config.yaml
lr_router: 0.00153
norm_eps: 1e-06
max_grad_norm: 2.0
Below are experts of layer 3 (counted from 0) of a mixture-of-experts language model. Rows are named router (the router's row for the expert), gate (a neuron's input weights, with its number), up (a neuron's input weights, with its number) and show model dimensions 256-383. Each number is 128 + 32 x the weight over its row's rms, rounded and kept within 0 to 255. Numbers have three digits each.
After each expert's rows: a language model's description of what the expert responds to; "gets" lists some tokens that make up at least twice as much of what it gets as of all text. This comes from a sample of Wikipedia text that the model never trained on. Tokens count by the router's weight.

# expert 17
router:110165161099163139077120140067117158133185099096127097164116130129079175128119111090158105077139139095089134159140114131081150121085132135138143099158167123083107131112163135128117183146161166175022137102147144090105123120107135115098117132128158125095115153139092122101094131119063150121116103133163182116157059099183083177113146172150103161064182157160132111171160150140126074122178
gate0:153109202146142213095100136123141174188109079139157122111131147126119129107144118122145109056129113133125145150090195139113122139115128118109135153128138043108089146172101139151083125190123120111186201179105144158050087136126067098138138188147125086098132120178115132119155157084117106051091097122144175144191105127094110147098127101095097151143156132140111165037086116095141117137081
up0:114082119133137182132115121131192091131090105067130090158159121094174135144068066081097128172139142115083127151119113151109122104139150124128147148082148160110089183143194076145103137078089150117055143093111117110163176119153135108100075131103148172126120175090159132067126046107155104078160124141143126104117112122168126208066148118160114131066095079117190112102137076081188126101194
Digits and number words. Single digits, final year digits and small numbers, plus number words such as one, two, fifth, in dates, tables and counts.
gets: "1", "2", "3", "4", "0", "5"

# expert 10
router:130146151129146162150147140133115127099142069074070136086084087172098159142151106069177129134190172110157202159104134159143126111164157092175146141169117130146086177130105119107137073119152138139114142101083080130073216128159157084076171138157137130094101084117115122070167110134150142076157153168160136116143154096186054112164098142142136150096153176208110123112191136117159089113108
gate0:177092159128117143163096093100144152117140125146148171144107141095078166131112116119152132110162114143154077072164139106124170151098130112130129124091148162157172134124112108149067098110083162116143179097103097085189105075196133094093161176140161169169128156088181150177124147148103109116073087102121070161122164124195179082131196123144115132114149106134118131122096106135141103043099
up0:101174127134147118149119055087112063097079121066163157126107085181161067109133151143119117110138116066136153141112111111153129061130116121179141104126174150086170101139106147120154118115087138166115115042175123161151182146175081119085183088161115093119163119096129079085092105101066102152091138131122111144170098114164117079140096158113137149169118133162054135139105115070116135193152
Table cell separators. Pipe characters separating table cells, and semicolons or slashes used as list separators in sports and election result tables.
gets: " |", "|", ";", "-", " /", " -"

# expert 2
router:174113159163168076138123195102113159198170104117086119147124113122124112135160094037058119148104163083151149101185143130121115106144168170110174131098162098106115190156161137131117128035116172130144164141149100184094099145142089122123093115129134124103117129113065102136232110056133110118143080101137139163190064139150122154115053123145136146091153127141152096160120116157107111140158
gate0:129111098131117148126088122116182141170137055108122161124096146130175129137130103111098126155199097167098139183128142079133105183109139109066165144100181143195129154163131091086154101089161091078187097149201161164092140073095086105153137172150171115079088095087152099137168174085195100088166097081141151152128068133151118140098157163104133166115119125114169145116107147114155100131173
up0:142169108180196071123107117173122195142193214129168118108101129106108174122094115118165099162117143164155106095186190161120124115173118068153172092130099125127086131162117180057140131170038090127190112122092102127139107150111093104198126212125130140120150106082090127131080068123134119103102146131134178135159078161063101116108135122147128143126113146144097110077106137124172125159122
Personal name endings. Tokens right after a person's full name, such as of, |, and, commas, plus surname pieces and company suffixes like Jr, Ltd, Records.
gets: " (", " and", ")", "'s", " &", " –"

# expert 1
router:124131149164140190124080078078112158163162132104108129138106116100141160190138130133121090123119092116177144095136158111132148070137085133111158037074171092123109129134142126141082119120121155124108125123168103163148087169110147145123171102131139123127124100134113112151174131142118117097191088131187187128214086159162130114119093166158160143132139161168105105108155143093136124117122
gate0:040142099120122181130121151185116114102106092062068059088154104157078066117163073069097100160109126112185192200121115128115157159118090099113172160113158103156133114108132093111155134111126115138162132062127102196118116165189120133115178063127158166134068112068147120137135114117078100158134132141108116115111102120101119122105156105160190163105175175142100199142070094084096177120180
up0:161093113149140110136129136217131113166131134101107105134140150162079082164143131095108196118143158067197120081192159103137143145079173108144105132137141148136134139215141189117112103100137148089132103165105188135123157123103208136152162127175156118143171139127071121138181156094206108084144158131089121139124163167170153167140123117132082167172140145100135169141131155113098086208127
Conjunctions and function words. Running-prose function words after commas or clause starts, such as and, was, is, a, his, as, mostly linking list items or clauses.
gets: " and", ",", " a", " was", " is", " as"

# expert 21
router:128077089164179175138121114102169105109089127123141109165114112134142089134204143024082125123180138110193160113089165097088110096106134136063149126116114124065112122088227210141139111090150154111124121142076121141118108105120156129222102089136090084163154134143152096147160068066080133092131139125177095167144073143138059090122168131148107119125119193160143146105166113125123081135137
gate0:116204164147142132103090103102093095188105122151139089124174146131129066076087092089085138075000091100135140128124121124177086164124139071148103171153137190153186120164166121137116086095108166095097107140093129143122100131112122108063197089166129126089093124191114132132120192123165113175127031129107141074084145145098126203135107174143157117100149129078135132125172074091144051162179
up0:155126179084144140121172155140129165135161164108117157154114109125138199135143145114177155071032091103072102169105092186107101125139149083145090152178090095160108116064116124154137151107131166141138125129104145202111134093186118185113121150154128223130172137180144141121159120169082117113166134153156144155150103133092204154125127145098051142110139123199110177161157125124044150120083
Infobox fields and coordinates. Infobox field colons, bullets and line breaks, field names like Enrolment, Born, Website, plus coordinate symbols °N, ′, and list-item values.
gets: "-", "\n", ":", "\n\n", " /", ")\n"

# expert 8
router:133125103150155165113124097074186172126109141144135132116168106141128152104144183070162117136101124111116171156158088124097127071125091139120126106138112113146121112131134145149142150133169126167111141063159033110148151128152168183182137106196103128086095122126092055105115131124051092076142120131113129160154094080168059159107163173148159128122153153184153130112156094121131098134154
gate0:171115136090184122102112124147123135108104124163160198114146092162140148213112128203127096108197086151115088162112116160094083107116153180097170109122114122087085147067166166108077104150113099076136075112139097076169160121120126082119120158135145096159133105137169126118067099086182159089137112105160116114133160087129127078109117094128137112109123156110129100174116120129112120138136
up0:065155141137118155155113132141149156151152089051148100084086108183154130101123139107132131119118149088131106078155155141139179087176101120122043155157141148134191084095173085157177119135155138151168097105140101173198164111106101174142149129079166142121131106113153087124179144109087144156149104172124118141142131148118080151088189157075145124132125084173152112131125110069143129104163
Prepositions after nouns. Prepositions and articles after a noun or sentence start, as in "residence of", "during the time of", plus sentence-initial The.
gets: " of", " in", " the", ".", " to", " for"

# expert 20
router:098099134095209179161107135097132150109100140163188071129097133063111186112153145069072113154080188169113131131112123110143179078069068166118128121126150134088109131121197202145143082120169177128060113143088075164094134092105119126154078097127132132107144125117106108102149125149159179140164151125136112132125079158127098105093138162196129173149142136155146149089171126145113106107120
gate0:129162131151199114123145114203106110126066158158147115107088109136176163078096146069134120085143097114138190073108163088101164156111125114142107139153084044130096127108140181131130112198108102104161122126153141081126150091093139097123085103151148239148163127124142154108098111081172111161175165099117164144147059145129080064136147140150124087115158155080124099137074137167138108139112
up0:141094122127085140085125098138171152127170071140112095169165112111139152173119044145090120127138044176175109159053106169179114145071099123144104160105140131141054156104117116146094103124186070121104095115115090194145165138163085129127112139136114136156169107110210121147085150121126127125062124108124141119146128158132172137136127120144186178112207072133107141119133091111127171130124
Table headers and empty cells. Table header words and filler cells, such as Party, Role, Team, Total, Votes, dashes, zeros and N/A.
gets: ")", "0", " |\n", "1", " Total", " —"

# expert 23
router:154147119123191160094132116102147136117126117097138145150090059174097146135110145093105079142106154075129191163141092109147133108151107154121074119166124136143142105100154132124102131136141142179100201146125110118137124132135179078164121093146170142148134131111122120159191191108121146106140151087174111149118040151118073180123126166076122143073137095103161165145145171180106117098133
gate0:089074144104176130138127114158119095132129134080108121132153102111135149109137092155120128137128162147074091115155122145112090140100114143126162172078106098127113128099167066154112088101100100065110220177100168222208119185098074084152149140151215161147084173146098129065129107080147092162122145152151078117176071144072100115103154150128113104125162145133192110141149101148138104155122
up0:111053134116154133105162103129101135146112090085150094142174143172096160081131067038124131105125094143127146158076142131095144140194114106156089136117173153104091103208169110106109117137125157134155225094112107101124127199154099138098158083207140159126144123190155164120087099069114133154137166176154136072119133093085122106140110132152132129165158182124136155083210111143097151145096
Spaces before years. Space tokens before numbers and the century prefixes of years (201, 199, 196), as in "in 1858" or "at the 2016 Olympics".
gets: " ", "201", "200", "–", "202", "199"

# expert 9
router:106157180122143131108134136082184121219165157164184146081115044136063122106148100102128143194127079105114144065093146096109145087078109128136113129089134057140163141150150150117162113144123153074098179108156109139133151100109130125128136086223108101087146194125084107163122167113139114129153121081144128128134129065140074114107100102125172191121134205050070062096144140105078132106113
gate0:145108091109130094106189121155081149103138081099142134193121086147084100128089130079131171100148121149136123124151174094111175151144122156101165193101110175129120155095107132069163114165148095095197150069154099127151048162181151105140108141144164205135120101111118138172124110105129121109112137169154177168054153165129161107112110076119157192175112125185126153125155221121101096116135
up0:086141131118190126164127122078111152142110070081104055063129169167127080107041108113117083149148110115141201122080143131165101119125135111137073205111159100176132104155116104137071109104141095129138104110110113077125130087051117187118105134128079090099133180109081133166083163110149136140175084122127135168066102065187070115135126103104092128106116126138144119106138144198110084127154
Headings and section breaks. Section heading markers and paragraph breaks (==, ===, = followed by newline, period-newline), opening parentheses, and capital initials starting names or text.
gets: " (", ".\n\n", "==", "\n\n", "\n", "\""

# expert 19
router:130086079181196142165128104065152108166125126179098152179148068162153103093156126051078118092104082088117178136138133109149109110116104135134158101171122118086113148189201121129115137045127151138120128158127118113150122142132131127168075109111150105106100169176087112140144128082113169104173152130117112130141072127131062116115181140097084110118166155141142170128098132123154081120124
gate0:151140138157133080110131089093103142110146139100111095204144118106208122122144139103142143125111131185081159099117137114141124159128082080129141143116161120080116135176190167161166154098168179122109097156144122146141162165153115122107122086095187050055106112161145126192219182095129144142124139120076086149115073160165108159128099147186117159126085176047148101102114137114126118168183
up0:175130160143089139140148192089134112115168119103108179094132156106093188136096123128120150123091168139048087127106153103128120092134128147064129163111089100160125122182137085124109079158123079179100086131120117127099110189160073160110103154105130120180129147129119159115127164080168108134115120173120102086129122056096103200138124142111146182104082111133090115157127133176125128137160
Taxonomy infobox punctuation. Colons, hyphens and title equals signs in taxonomy and infobox lists, such as Genus:, Species:, Subtribe:, Frequency:, and = Title =.
gets: ":", "-", ",", " =\n\n", "\n\n", "="

# expert 4
router:133102137148165131153047134063175171176099136140165114120113108118118100139159148093145082133140143110156185127111135117136165091135162140172123113119146081106114136162146117149074115115150161170123122075148076090131137109112214102179137118122127136085094146092086068144119119148149117084101142141121086162135131111148084104095121168104123180129151168175129140123126188168110117133170
gate0:071085165124157152154169190099126115149088132125088210130154126131137093134110154128116218115198089071125165104118166111120168131132153109104087088147130148127101129123137180101164172130157158112127126105167151177166102077122120179131168139089190145115149109127130091132131165125126075088143128090109112103130093142111122159131117132163076155152226166144163166193138109064168138123125
up0:128110179165165112105141143132144076107111092177099107138092061169107121145161098162073075101095150130109190126114128107159140148158136104199175157119106151182013203128212078062160119099136127119130142087166110160128098150147110131136159159124127134129120073163094166126110123130124131109117127078123140064084127193083119117079081149141115162143146151123202152111131122173090146140148
Prepositions after verbs. Prepositions like in, of, from, for right after a verb or role noun in biographies, as in "works in", "recorded in".
gets: " in", " of", " the", " to", " for", " on"

# expert 12
router:148088118162129106120116095077183166133127118073075065150096078159133146106142152150153176093136157099122153082113153136059128087132132050148133081116126106071128094076160134146135124156156200127130150128130103111166120163123131188086151111122111074101140115144115120110175118161130135067225167105119101160096117151134153173151099196152130143095125094090144096113110131098128095075139
gate0:163081132170147108171113127092172109200154177150093155166113133116179110175132094120143140109124124168179085145117104084167159135129152173209150071159085123131111158132061163154120157132082147164124120127128116118117110140162115143153143129124176144174168191118140169087108092126116171146130172162131115115098131131138068135115071107174109174121141096180133176130132097133123174105091
up0:139135154124076190132133102168119115135155151157150123127100142060129162139114165094125152160105138154067141062199123109069123025158165079110140189151158126145171116078051071150159087092146130080094222143123157136153187132159142168067062087172128099109164135086127098103174129111134143124154120106134155120117109158111103174083143169096152141103150155135115134095121099099109168183122
Quotes and title words. Opening quotation marks and words inside quoted titles or speech, such as ", I, all, the, in song and album names.
gets: " \"", " the", " The", " I", "|", " '"

# expert 7
router:124068088178192141121118079073170097137086130123084095115122128154136159149069098088114123108127138094178122085104114155149185076120122122120141129089133103145068176130169112176097152154145148128079120141116068115134135050137184197099161073191112101156118118129068060108169114133113099127096113140159140177168119069147110128137117144145151181113164140187135136099145121133090143090139
gate0:096098176100136134151110113146148082100169157080125104105160140154205090136124154105115149091130174093144143119168177107076122127101108115157124112187111103133120136112120170055153063140158090155108149182097107107117116144128099139158104144119110110101076134124172106090120114161085152215101147155167110093157099158127183086176087161144132103103177103176108083111126163079033093125102
up0:121136136137145135142145101184134142194171153090132143139137194117145133135118146113116106154094195162120172098140188171168120171134089158157132090172193136153109162169134160123196154152093112064138149153138146110143133169060115163164142166091124138182162090111161113110154120157150117103152118117158125065166102169096126141195094207131205196107158108160129060144131200136104162114075
Digit-group commas, clause commas. Commas and points inside large numbers in tables (37,819, 69.1), spaces before table numbers, and clause-ending commas in prose before and, but, he.
gets: ",", " ", ".", " (", ":", "–"

# expert 3
router:163127129097139135135103120091161147129158152068170110137163098148180149049096165079104067166111138090116142160138098102143120048097145092094097184128160132186077112130193135181131112102086145095122165141154093125138138149171113150123115110169143074088155124132142097091134130108103123128185086165085111154187073122173133111149158145150119196101137192175097154161150122129080114111141
gate0:147098098087189099149195166092077139137096110109094090154062142162153137109136145088132081113084149095155175120106109117084141081139170126109079157062158110138134081136190135141171133143094137156166145057172106121199135139146112094087071156123104070079114124126101131179182151148111107161123098116135093112180160098111168185115111093166117135177138103180116087080114152133132092105118
up0:143125132119112167200110133139128110156111135148078119124147064131114136118104148105072098096194146142106031133123157119111092158101176126148125120163089156152094139182168132117076131183104132161151122167128126109124120107096114137172109069146173144089170112096155149129174149193131090112109079158199128105132126160106135154121169104136133163082140129107138083065129120123151141148112
Table row ends, time nouns. Row-ending pipe-newlines in wiki tables, plus time and quantity nouns like years, season, century, and words after, during, by.
gets: " |\n", "\n", "s", ")\n", " after", " years"